Experts of a small language model: 478M tokens.
Below are experts of layer 10 (counted from 0) of a mixture-of-experts language model. Rows are named down (a neuron's output weights, with its number) and show model dimensions 0-127. Each number is 128 + 24 x the weight over its row's rms, rounded and kept within 0 to 255. Numbers have three digits each.
Before each expert's rows: a language model's description of what the expert responds to. This comes from a sample of Wikipedia text that the model never trained on.

# expert 56
What it handles: Main verbs and endings
down0:092160151125163117151102100140180112149146129086116115129106132134102183112087121114103110104095202144105124109146152080130108106107124151124134126171134146135069138107134142111122112121119105108106130144135104132083121120088130144165105145100104130110128168123152109120160140129103138102102117101077162166148096129160134138173173131156129116134109123168129117116101125145107123128140
down1:105163105124113096140149128094111101075128109098161145134092127144155162124119124144130114123194072143111121152160116104174135136142092143114143134125121177119155134164143165148133150143171111103130122092130134100086145165117158145143106143151113151073097161149108124085126111132163144167115161147142124145122124123128142102126105107161146097090109131133118132144137151160091152115100
down2:088125147129106138119149069154117139110188149124146104138120118135130075194162131128125145109154107166117111140154124157187160092072094115117120146105162084119155087146113160077119146107129117136151117160137118125167112122110126122136169122125134142092157139091150111143127149121141093163111100137131088116121113087129139116107164124124119123161126122143103128146123124137136147091136
down3:088117081127119081142101123151145111123186144118119136189118125111129146115163143136120154158114137149137136113148112165116133124094089100080140131130104105132125091123118128125094107108100108148150095115121128108123148122157137105115160111217119134089160103125117178147107128130138126146115072079165150134145092123134121116114113117130085157130126139123131129175128127151085114118127

# expert 47
What it handles: Proper-name final words
down0:152135117113144132142151189114112122113126094127145106125134080094124099110130121108114111120122143099080114114095107091114120128106138167154136132192113146138142150099141095153138146104092130117143144104140122127121125197126169173140123065171138142165131141161101126129112122147145103116111144135076129118174138141139141138116090130077111145104137173156124109136104094093141116117133
down1:127165093095156161102131139107158141142176148175092134134161128101117191113144140154146120128082134152140135116125122122090152150166103133148149124147130117102145163114068154187134126118117147133145122196127112128110120149095166112111115110102181120132110148141111137095177072107159140097131129111143137121111153129109117156142112147130118117123129146120125116079125112101113128111138
down2:136102163160120124171127109102126162101144100114126134117159174142123140094109087089092123098117134161128093161138136115117100076126112130135095111213110119136149137105119119146123115133112099136153141106121126089181102150127134115141120087173077139122137111127125124108090116140096152109097142130099152109136139134145138131078148138106117141140146186095082152138140131130119121141106
down3:105126135141142130084094089098115140112131151153128138172137148150130145136089148102133138102123094139116148160100102105137113136124098100071116106132172142118156119160119109124103151097123133107122157126110112105149160103140142120106146064135170149116088119099145164096118154123112120134065133139102149062116146164139159158092147084111111109123115115174125109128129141144163120122135

# expert 44
What it handles: Adverbs and -ly endings
down0:111106125135169108081126072132139134154093163106155108107108130125138140116159145146124145113117123132131147141145152152116142155134167166132117142124144155170125129112108091112167166122172087104138142095149144112085080156128147100129140128117125133180118147128136136149121104151169139172140119148108108145104085108142117129128128178071106128148101137147157104082131159115162079133124
down1:143155111156147132153166120151141149082111144127113081137137135113131087101127100128139109169127127118140169180088113111087126133185117139140121107125131090120094145096107118124092119106144163129104157116127140113118112148077107131098111144090107152088073129159143148115166105148101162112118135153107141122110138107153162112111091076111120093161137108143137129123108134132084159139101
down2:088161170103143142129148127071095104090143143120141119132124104149140092095122138168144147097170103140150157158138129114147108119108166104131127123170115093138151118137129133165089169157123094176159113114154162115105129160119149093163138141114106125152118131132110142119125126118128145107087133105106145079155147106147123090150170103166130102133121156102105134112106130137110171148080
down3:123128184152117093121130100115056098099146121132131173150112150108154139121099088126119111166124128106120134103153156131109091116138137187138126102125118150154097150111114090163152141133085149133112123115104146149186125149169112116143114125091107126155108144082118142149159098125116150118119169143169132114127109129124135075143126119102122111117065140154156172132119125112130109134128

# expert 35
What it handles: Definite article the
down0:144097122127103110097128083162128126143128144132103112102108121133138142163135134102156126123102161121143157123175151141184121170108061114125105118143135160161126133122142164115115103127114126088152146103140111118168095138151100100160161173145145120137111121119131128095133111137174158104164139094138135166137136125142117084138100145102119126189113123142112118146140084163122069142099
down1:108139098159129115149115155124149158159141138127116162080159160120135149108137145155099148133144136091081158099139113135169147139143106116146143106180146121154097109134093148142121121123138136116155104117104121105137101105129101141105116122080132125156150099145124073163136156162137179127150136107166132196134122140112151202097114135139114119101114135109156109138153081099125135122139
down2:139100081144102129090145147151130158154108111115173172108131127117138153121110112129091107064143135127128127142122168088145155150123145160122119142120097132121126139089129104137132109090163117144130104132125121140133092082156113107115172153163132119113170131117125139110109170160104159122134117173151154096085120177125129156116122132165145097122147099151148083085085142135150101132139
down3:166154124139153096152151168105135114118099158127178116099106123122113137127096123131164117131112134124151137144102112149117119126151162110163132140132161123162090184130074193122132161152123134125169150095109112103131116131135142111113110123165132132156152121145181159102167164170095124104159128122125151092143098185138136149100093143114103103128143148108124126099122142125086144113115

# expert 8
What it handles: Determiners and possessives
down0:156141171089141136085147117119126120168107141128113108121146161115138155132128093098116158104174110099149112122143143153102106143191137134114120160122130110123172150167171176139130148119117141110183158160115116129132145098108159149144128148092115158103133124144131110126119107152131110162164136152127197144153138092091113136107125118081094109127108140118112119096123108115140123104182
down1:101156114148147097102127135113123103117135128082131169113159131069139127145135079145138132153124114107123102143140129126149101091114155131128109121109130113102132153134099087133096137087117127134106121145128078156093108081166126165136161118104157099114136142121139106114069126140128113166123108133201127089142132121093174118170136117151180126113096126117133143136163123141155116172121
down2:158142172153140129130136134103110109125110128107119166154149151129099162121144101095121114075102113121105141149143145147083135144118161115164140119083118151132146098088089075140154126091100103129115147134145164135156121143104110135147130147103149102127105115140123116143130102101114159120094110140138137123138171147167164114139117084161109134171124168103107131067169129152127095177121
down3:082110094136129118105150098123080148159125112121125152154115136146119149114124121111150138127096126102073103129086113129123091123148116117092129169102148147107158130129144085135149140146148116132138143132122119131160084157152139124110129148126138119146149144080114092096154151129126133114119123073079157142106158144076136113090106160122162138157160154108129140065176148153165104100120

# expert 17
What it handles: Capitalized name-initial pieces
down0:123114137129109136073113108170117118098143170119106132112125135121129133130125141116122141158123136153122130164166179081175106151098122163088131168120107137132152121118148133141136088167113149111053081123125140136146151137120126147157144105114103090127128092121133118132078152115158131143177153143131134152115116149120096114159145127103148101079108133120135081125082081128109108154116
down1:136115095142149146123167100114128093107129089102146161110124139108125101146145093133159114113148162110131139122163132167134108100103131113117118082156114115146160193091095122113149113110116114118164145114124124197133054128097142136154088136138108105134163144119126101170108123146175115153136125121147122176107133132146133119149142097159159112145145126121154161164105115125130088135155
down2:126100105110072094109122118153146158099145158119110075137128124165167115135135118098160148136133154146147156122140134133115101138135160130152098137084117069093140117184143123123162140119136170097143163109104086131119150152082153171152138107131088137108158138089160107130106149167134091124132095141134104127137115153125111102126141086159118152127163127103132101142156160114136122148120
down3:101144110144121106094151070136106090120086112132134114089146089139141095118163100129145138137123109113142132122186124121109113135144169148100136134135134145093134115119092099159119134135148125134102071131110097131103107113163158147121148132158129121079156144075146099121154141140101136116158113156156127130105147108147131121160173138104106085125129118105136127111167165203094143118134

# expert 48
What it handles: Predicate verbs and adverbs
down0:113119160154129153122131118091150131122104097147144119121112128144110121152092172163100139046120137163154129124116161110133137121093095141104083148142142144182084147128115108159130125123156145160163156136138158114103113147140158106126134095123127147160108156113157118126092130076109060128083123121100112131127095099137104144093116113127114121095164130123120136143136111165089128150147
down1:157118164109143116148143133116124149170158136173137134122118118116131107135146105125128140118097154147094093163146160156122137124140115153156135120140131114148122090069150107144114090106112133119123126139103131136160096108148141128103161126169116070141085117118124101128115175095118158115159099137140153108157144169083127104140153132068157169096136111144155150102153114177150116087102
down2:118167129126111145126091127102140122126064115170116090157098115071133145135114106099135142161113118139168103092134105149152126128127081171126132093169168111136138151133115099080110141145135140130146124107163142105149119092114085089155099128136148103149127122135093089175097115144129109102162113120142153093116096117106131113074145097098167157124145105116122118118113126121128120116150
down3:087119119087100154096152151117140139121115174115102085129116150115127120181102135148121123096145115114133104056130142152130119146131112139104136153135112141122133148110117126180109162145160155126150143102158109092137083084117101144147096094098112105138120116178140140157123127093111134086114115124120117127130123092123153154186109095107135117130164120149119118098132130107065101149102

# expert 22
What it handles: Mid-name word pieces
down0:103164170067091092156119099088126108161160185125116132135148137130125127136117134123141127152163091155108125155148156140109144101133127128129116147156152163117180111141156101136117162145119115141101107119156118158129111128170097115118100137143120111137113121136127147146100133126135112156124120166085186115109146096129179124146123139110083100166100118113115114182102105095120121168144
down1:106132127087098100110107174102125116134099126078108113111164161155132144145133105153155110125099188151146094111109139116139168119129085118128182124133137121143131124158160141146118096107113100122138154077159139103094117112158129179135123148107118121134112113112107147110136175096155118123139093112096160153146134130104164167147112166106151115106148098151106093127091130112111166143108
down2:130146091107136158104116165114133119146167097090132080113137152112109157118137137129140141130087114121136137093091133094116170083106121104109114121143173147103079160081134116126121125108155160117134144101131124096133092122127131158125092136123091145127115149122103133102092108117142167126119112146188159110119133153140134064112162130110081103161125142158183137137111149113153109122104
down3:092111081123111128115118109146139122134138124162191169124150147089106127122112134101134144137108097158173086132144103128094130139139149118167120083121118086129128129156106133134096184202130131133144120092128158103115143134106122139150108126101137097138177150158118138144095147100145097140123152112161133130103101137104122097160097116139154091138088118160146118131147141117148128140184

# expert 49
What it handles: Punctuation between numbers
down0:106129139127137168165102152163114102132151151145152150074140116123114150096119146136138118166159100153142108095153137109135112130166117137143154176132083144132139072153122087146172161118115150143125115109165134155135120143088151162131141113175137129122110105124137163135124103171058135095116121137131135156116137160114115127105136165158120166110112172132141088164139121093119147137141
down1:093154169126166124128127150108163134136123103143156098179160116135123156146146127113138118141118126104149126117128116206142129132158148134102163128103112166123152176173128153127139099110134154132136102112108114155162147125152107118137137170095109125114140133142138109082122152095085109118143131155135096101115099102164120173109153088082147097131112080129118137120096118129138083125172
down2:131151165111122125121138176106161116079138077155143102145098123122159108128129135108154134098154102130153132146137095100143178123102127184135133136156143108169129140148129121131108158148109132095138141114092106148136123122104122148129148144178106176095137133122135114108134109090159105122156109095173127123119133128158163105106127112071131155083131110162170110100141153130127173082134
down3:123163142115136093148114130167137130120116110104134157134143118139100188167124139057125108141086172126161154148165126103135156141115157149147132150091143164169139149160114107116101138142129131134168139137148116076080117163133124102111130128137099128104096154162160153122157138123123162124166124126079114150122090159143120121123150097091113102105161133133152154152161146125115128097148

# expert 38
What it handles: Clause-linking conjunctions
down0:113117137157131130166113104180125108138080127092151143120158118120137151176146128066138144114092100115150153142146061091117157090134126120160170136127146110141120145110132103079117153180126149106136089093109118162160108153118128078102107106144109124125123092180120098148159143085112154110101129133153128120139145148149125156141110111133119130121130109108088124131102121135156132147142
down1:147084107101139177131141122127149120102107124095135156085101122147123154111129123150152103108146089152136163107127157140080119184112116146173100121150130138136132144164116118132156149158139136173099127165184117102097112114132128139163107137133125145173076123142139148111084122105105119132129126136093115149091152100097122135134131123147138129106181123085117132099102135123173111174154
down2:125096128123162133102155143127159122110027123198136100163147110153123136080153090146145123101150145119107117150107114106110103132144141127097121152182126097149133153076105122125102141169127122149140153138116151131110156136130126139121158151155110123118089104172151117158114147121105090117101114119111164132105132115105081103167113114107133108127121151108143122129143142144166143135112
down3:120077103136112152096151140154156117131146138131117092134157118116114110102139135106154145135172117123118122095148168181171120082135118155106132067133138131112129113135151188125102097129152119113133111100126134103196132140091128080106134087103130134130118158138146140128144144107074149124128159078109112136124111130126140104140150090140116131173130125137120164101120150174151087118129

# expert 55
What it handles: Opening quotes, cell starts
down0:109097146151106185088103152126129079128128110125112098144139110094132174126115138149145155137102097119169118127131110131123091123179124130139082160180117130189149129135118166145111115131141130133177126095173141154099106099111140163129106101149117135143118119168126191124133153146119148125136147126127100096152116144132155121157076146149116117138127125149150114097121095118129117128186
down1:111116125116156145140101091076127136150110112105114116119172164174152113140098127138137085107127126182097091121108148140098107136102147171138136103135085113172182132130098147155136137158144098118140114136105126155092119175148128103084135129093060135151111103128114144090138108076141151111146121117106146178128154102137152158136123132132118152145122149122119145105127138148142147104117
down2:113117145168155149116099104146132118104113138161165137094118159132159161132124120134109120119124134144119167137093131155153178128179128115123133150152103106122169134128127096108118135179119122138132146111110117089138115114149091040116163101092176120128135130116134124122122182172120151123121101134099097160108107176126088108145086131126127176137106137113148144135116097133124094128150
down3:114149138167130147129155076158081135110120120153108122112137150137124141138123117155160162135069177139130114112124144099115167103140160132098131129121161156115158096062151135113120102157167161139138138116149172152169090139133109125114079133102122164102123106140102144148137138150179139145144145140109152149181136134114086157162118118142141130129135142136131114133083133102171117136105

# expert 23
What it handles: Sentence-ending punctuation
down0:119144096148175171133098127123112093114104095107130108096143118077096127124140119095162132163105141146124111081070141132105109105121091164156130120161123131138118133129115115106122125153115112113188173118107133111109153116124171166149132124130111146141134131142135142144131132110117124117156107120117147104108202197169154154123098125120104123123069145143135127139113146103125101099113
down1:132148178108095101156088168078145137113116114101108105141130157091115094126141074122123132122148113145165145126097129137108109130137143119145143118102102079121127157155134130151161121125126118124123118131154173111119144122080141095132091154150127139098104139151124123102138120156086154166161114119158115141117112110143094113158164083138092154156153108134132115161097134137059162161117
down2:143157091113118105150163138096133120135085128119125120137132114135114119127142118139183148146166124115170134118119100133123167129093124124088097153129128109136143085159171188115085128139116150129154113093147114111164161099125158120137157115151126124136158123148097161171143113135140100137184100080161167141122164180102108126119152115176084136101103122121129135099140153104137124144138
down3:155111167114106092125115133130150141127142150133155146153131115142167119124122134133095148125129175150127162095107143127145109113128103149129109158156176147137125191120153098083100101161111086110122130155112138115144138088119105153141163146146172149107159134161137104130169158094188101124090148107116143121140159059112137129158114099102158148103112098105100117143130115115149136123144

# expert 62
What it handles: Personal first names
down0:137115120149186147132121084141166126123111156125096166048106117132124104125110152137155108125114150110151148143170138136125131153139113102121094142111117130131115131135150138072111127152131110105110105095169119109092136117157160130127092140154130108135143122113132114111110128143131146163104128155136103146104148088125123117159141120184168177191117165130090149146126134140181091143150
down1:103125135115088131135113169126122120140121081114121104177093094144133127138102164165142144115124182131060081111097125157073133130147127146180138138135125124133105124135170153143173142167122112095091123132117115114127128121116128181122145097156136118127110149110125113109128126146152155107164143129154168125143143180106147079116121131088143131116121110180128092102161137140135120114125
down2:142146118150143126146148149148114100104173091127123111128160125122121165127109075135137145172113155174096072126131124100122142130159148125134147119088155117168108175136127143134106126124119145152100156129104143138114155137145136118114066123101171131158098127182108166107122125114070111118134108122105138114126138140127172152113119126126144115110150086133197096140142144093127128080119
down3:131116147120101093146123149094107123134120120153099173126090137121122124134144098139109137133119102111123185091145131155143109157123085109102133117098084118112129103128120138099156104113112107124100138172106118146116123132129116108067109165098150125098104130083138177132139165109159131165111137125132092155109187101135097132136147115152068150193117089105156113143104119125136134138121

# expert 60
What it handles: Line breaks before headings
down0:131116158165125135103108132125124152176119150127130125110110127139122128093093140106104106163147145101107143127152100138127175107125106148110092168119089099150147119137170087104130102181085164116157166079116141177105125139121109143106148099096111132122112123139106156151120094093113113149125151171136129094157104087103097150133130139141121148116094128121158162108110153164081114108110
down1:157104104131181117128118091169116128102116183124164136118137152117137106137116110159155126144127118120125151141128144089155101127148116141135095119144103144144165103114163139123125136122122159134167150117120108154054160075136137097106147144133141100125114100095148102159161161073124161107171120144066145133139115156106150118113123125139162128150154140117152131126167133127132153181152
down2:126125123155117093154139144148160080109128141162150142149120098123154151108129089143125126128095124132141140149127116152175094107092147105076134115092121129150158130117130136114139121132176134116086160070108104096116121124156114155105121130133127131125165102115101151149115074131079167131158135088098148140133130092132163122135077118139149085149122123079139113159131149111128084082145
down3:146140147095150105095087122123093115091135125133120158154099100125139109125134122155113114129166136109104122132101121157168120148131084126118132109119145151108132126159120174127147139098109136129102162129118111174116135135118089099060095075113143114139106103134149157132123142140120121096163117079124133105158167121115165167092075146143108114125086169091119101118112125136110091141085

# expert 54
What it handles: Name-ending suffixes
down0:160144128128158120109094133094117107108180152114184135132131112116183114103109126112119129155178135130139115120078099119154093149115128113116140103093157132144114093124159113130130121140136070147137168118103112128098137120120181152119141113064170147121165137142178141111142122092148154129106136104086111145127112128155143116129109117119117171152114099122123092142088118112124160169121
down1:161103121167165153112080125123134115148126094104113118086124107150118116124106158131130156122144113148119122140105143114150096107122141106180091141093115123122122100136116137123136176097147132140132164077131121180135135146150152114144140163142093080097135136155140136117116157111108125175133121134119174077149126139128095138173118117116146158135128154159106132150127216115096121136158
down2:171127110100147144127097081113145095111129105120101081135103154150089145164093111168166138106153139111128118152149124137094123111155125095104119121172128112133125101179065115136110094125093120145163091137103137152172103117114111124129102148110102140129172127153132155134124174111149085108158132156157146128107120166128111126107153123157157140105100140132113176104159140150129133107138
down3:153122137159169126131128148102117127123121108104171109127123151100090102145124143071123122133121141170125164102136112115158138185110093096097132121154154153082135144123140097110129160147159095105108155099131145105119186095104136178135110099107131133095128135111143156139161115185136160131112126109153128159152109128148109155138108111125092139135139108116179162145126137103126140182104

# expert 63
What it handles: Line breaks after rows
down0:134120076095088078089146123159153165115130150147108128138061156163125115132093107162121135112137157114130114111163142145125117131122173120169108156162125094075112087091127124165095084130162102119137134080112140094116125123112132115156124123160141115135161140146122155133122160126099108138112100137133129171119117097114127149116130135180123110099140083159153126122109123128132117138166
down1:134093161142140157095148162082118148087155089163121123145154130139115133075094117136124139128163118171145135081096109162129087132115127097172097120102105101120124165127120174164148130149160137089127116140148097123128111123132130153114134114090131124146096183119089137125158155094138112138150155109141113163140150151160160148146102151058135128142129135097127116121147120137100119120135
down2:136104124115090132113123128135145121149158145131135123107093090132112150174157150133165138122085126084145130121153151125123125137133179140140091155103123089151129125124140123100118123135101164137087170109101139096102140126158137133112198126134130100118107127139124106154142172110106153085130089128124128128137142134090138145177096118108112128150155136096164135140163149088063168088155
down3:089081127146129125147120111115103167158110143068114117113104192136129138174125114098128176129097136123155128136148141105081162118128133146126134116104167116131148133115164135131121172110108167084129094135159170063119076157120095137149099123116069135124132129155124128162156121159141155134108127116123112129112144122120113157096138147103130115147093111153144106139130157113147136148102

# expert 18
What it handles: Abbreviation periods and symbols
down0:154155157119123135131062122120135131156123148194126150129126146104132152104176056137132109113162143095138148111150143121113137145162142109149128084155083129146139141083112158116143169103083128165141114136138198166123157132135119119117141127114131100108148160108139139130078115132134147158122093113139114112139154132150124121121149143126120118097112100097151148133173151112082107134119
down1:113163089107128136133106128147135118158102153121096100062090158143098125135109089116150104136137118125138132121143111180080160139122131113150157071131094161128135128125130161101148136099106103074108085099119106152181140128118119121140135104087125153081141123145153114137160135157130105126133122153162136111092107102143115146123148126137156132132126095143156100104127189109130110169129
down2:130142105088125109201122081111110118093126118132117094127109140080112102162116102141091109099123129182106130139117078083151148127134108127139126108073132120113088133162099113133141118142134144111126114155132106115120101174105133106157121126118145130154146134170139119134139122152096128088080090134195139157122141106148103146114105119128120153117085118146160127151110106129113167144148
down3:105100124104115130112141134127029109140093146138151156128151130128137095109138125136118111177182109096152098081115119124110142162123145142156117172124116107123108130095142087129130125126119107140102111140155155113173104123114137142086121130114095152132142118127127132095169152172111154094099130090167130112163149114139098101136109135112101119168138150121112150129089089127087110148130

# expert 1
What it handles: Infobox line ends
down0:130143107159115133141136066145117112123092135124110132128138099150101096153153127143154100095105124119128127147140109112144136123127184121083111085142121072104118099113120113145114092158101098149111135110196139189096176094146113128086140119143116133134142133138149094118163128169124102141114155152127140147097142134112100155108101138163136103134139093102137143165093134090158134157126
down1:115135105070110144137103118113151151128146163124131131119100125147096124070128114113140090153114126124167161127135116155100127044094122117143153121131135142154116163142130126140081154126156118130133144157168120149156160131115145156140100148097112139121072160107175131078163147082106141118135152104139114127143136145157147114113108158099139147145123094096110112120133157082096143113147
down2:111129131116133158148129134094101126169107175130150149132178117132093139092117126079158105151160135158137104136123128150111109149143074127134111128105105126128101147131183146103132155095117143113087093117101128109113112147118159123154138124146142175097166105201108122121151130134071098108128114194124135121142115117156132130100101114117092138100083142141130140108160112129123119155149
down3:129141102149121141126136115126110140148116143143136143103132134109151117103115113085127114087160136076130110152133120139121087115073095136135076166111177189118111160102134103125128142165109177154153165124132104081115124138078134112146125136147117103111135166119107132163131103133147117105097146134154189124104111135112105110126111159119155138113137131123119101144116156129174129075077

# expert 11
What it handles: Foreign-script name starts
down0:143146111119133154108098155158114110152144127117105113153131082150162113108183120080160097133151144120147085107158140119060175134129136110159092103124133117170138123148132110118114112123147136089116097144145139130142167124119137138143131141109135143101145149146129161138110121138104158092143105122143139155181090137124140141181113112102124155125153095059098131109087096103118129154140
down1:111104178148131115111141182118134132107184116097151153103155088129149119132089114088102134085146137144150133141139120149117159151154129130120126102142134085130153115082147099058144137114134113150141105147105064145125117143071110110098128112118128157110104154141104109161117145119111158099149100112139108104111129102097165148138116108169108124125111084132122112135122150118099099129162
down2:136144106106162113099158157125088098133162141150094137120089113093098133119144106136123111116159168119125099110127147131113121159109173121067144109170095152186119088138175138137127132139131154125129120111128117109139105164135142142154151136134115114148123129159137132094185112091100145164128117095103086108128078160126188160162133119101132128155139121129162100129151146120128100116133
down3:153121116131142117135159135133094132155114145147101113152153122151140147122168156088105135136164166132097163149088089092114144102117133163119139117134099105134129111146140180158140148141127147149140111094116146118154170135123190113142147185139134136126116160076134114144097122119142207156133125118117162083102119093102128075137137129112160121117096107145129120089133142107104124147130

# expert 45
What it handles: Mid-word fragments
down0:138109164134096099116138132119140130148120130150157146126100141081079111139134169141176085111131124088129122084171171087088129089116142092103098085128076129131092141141154144111101140116096135142120113132097107134172096118146143127110104113155155151133127123148149139136165116157116136166168116132133136115148082141130111125118133109108133112134141118168125138156174130106148126121059
down1:087159140106154119162108107115146146153170145111085125140161130134155145149104110093103117118095106082147101114143144119173138130138107099144128120144099130155173145110154085175122112136119136126122117147156126138121115111133082160131104143132076110124117133141151083103160147098144123153147057152101124115123162129145129145111132140114138134128095125103136132159193125159141092165091
down2:127140110145152130113084161084123120093116122116142117124122142148112096137111125079157151087116092144110131128070099154150119156136094104122105175139128170176132139151150103143121112129084080131168113150154122149137102127120083095134162115105060137117144136148166172128142161130157096098125156130111139153146147141102095160133141104123135093123163129118137151165142132136131119128147
down3:124168110121119147168101108137139149139108126131082086092113162161141145130092134066140111139109136137144118143110128159122116102159107092153145132112148108133144136155117092094142136154148116101150136161164108097100175126108102110152174136099152118104155138121159145109111098131128121095142151118152115137117120173181086140115108161125139137112097117117140155128136129160140156157204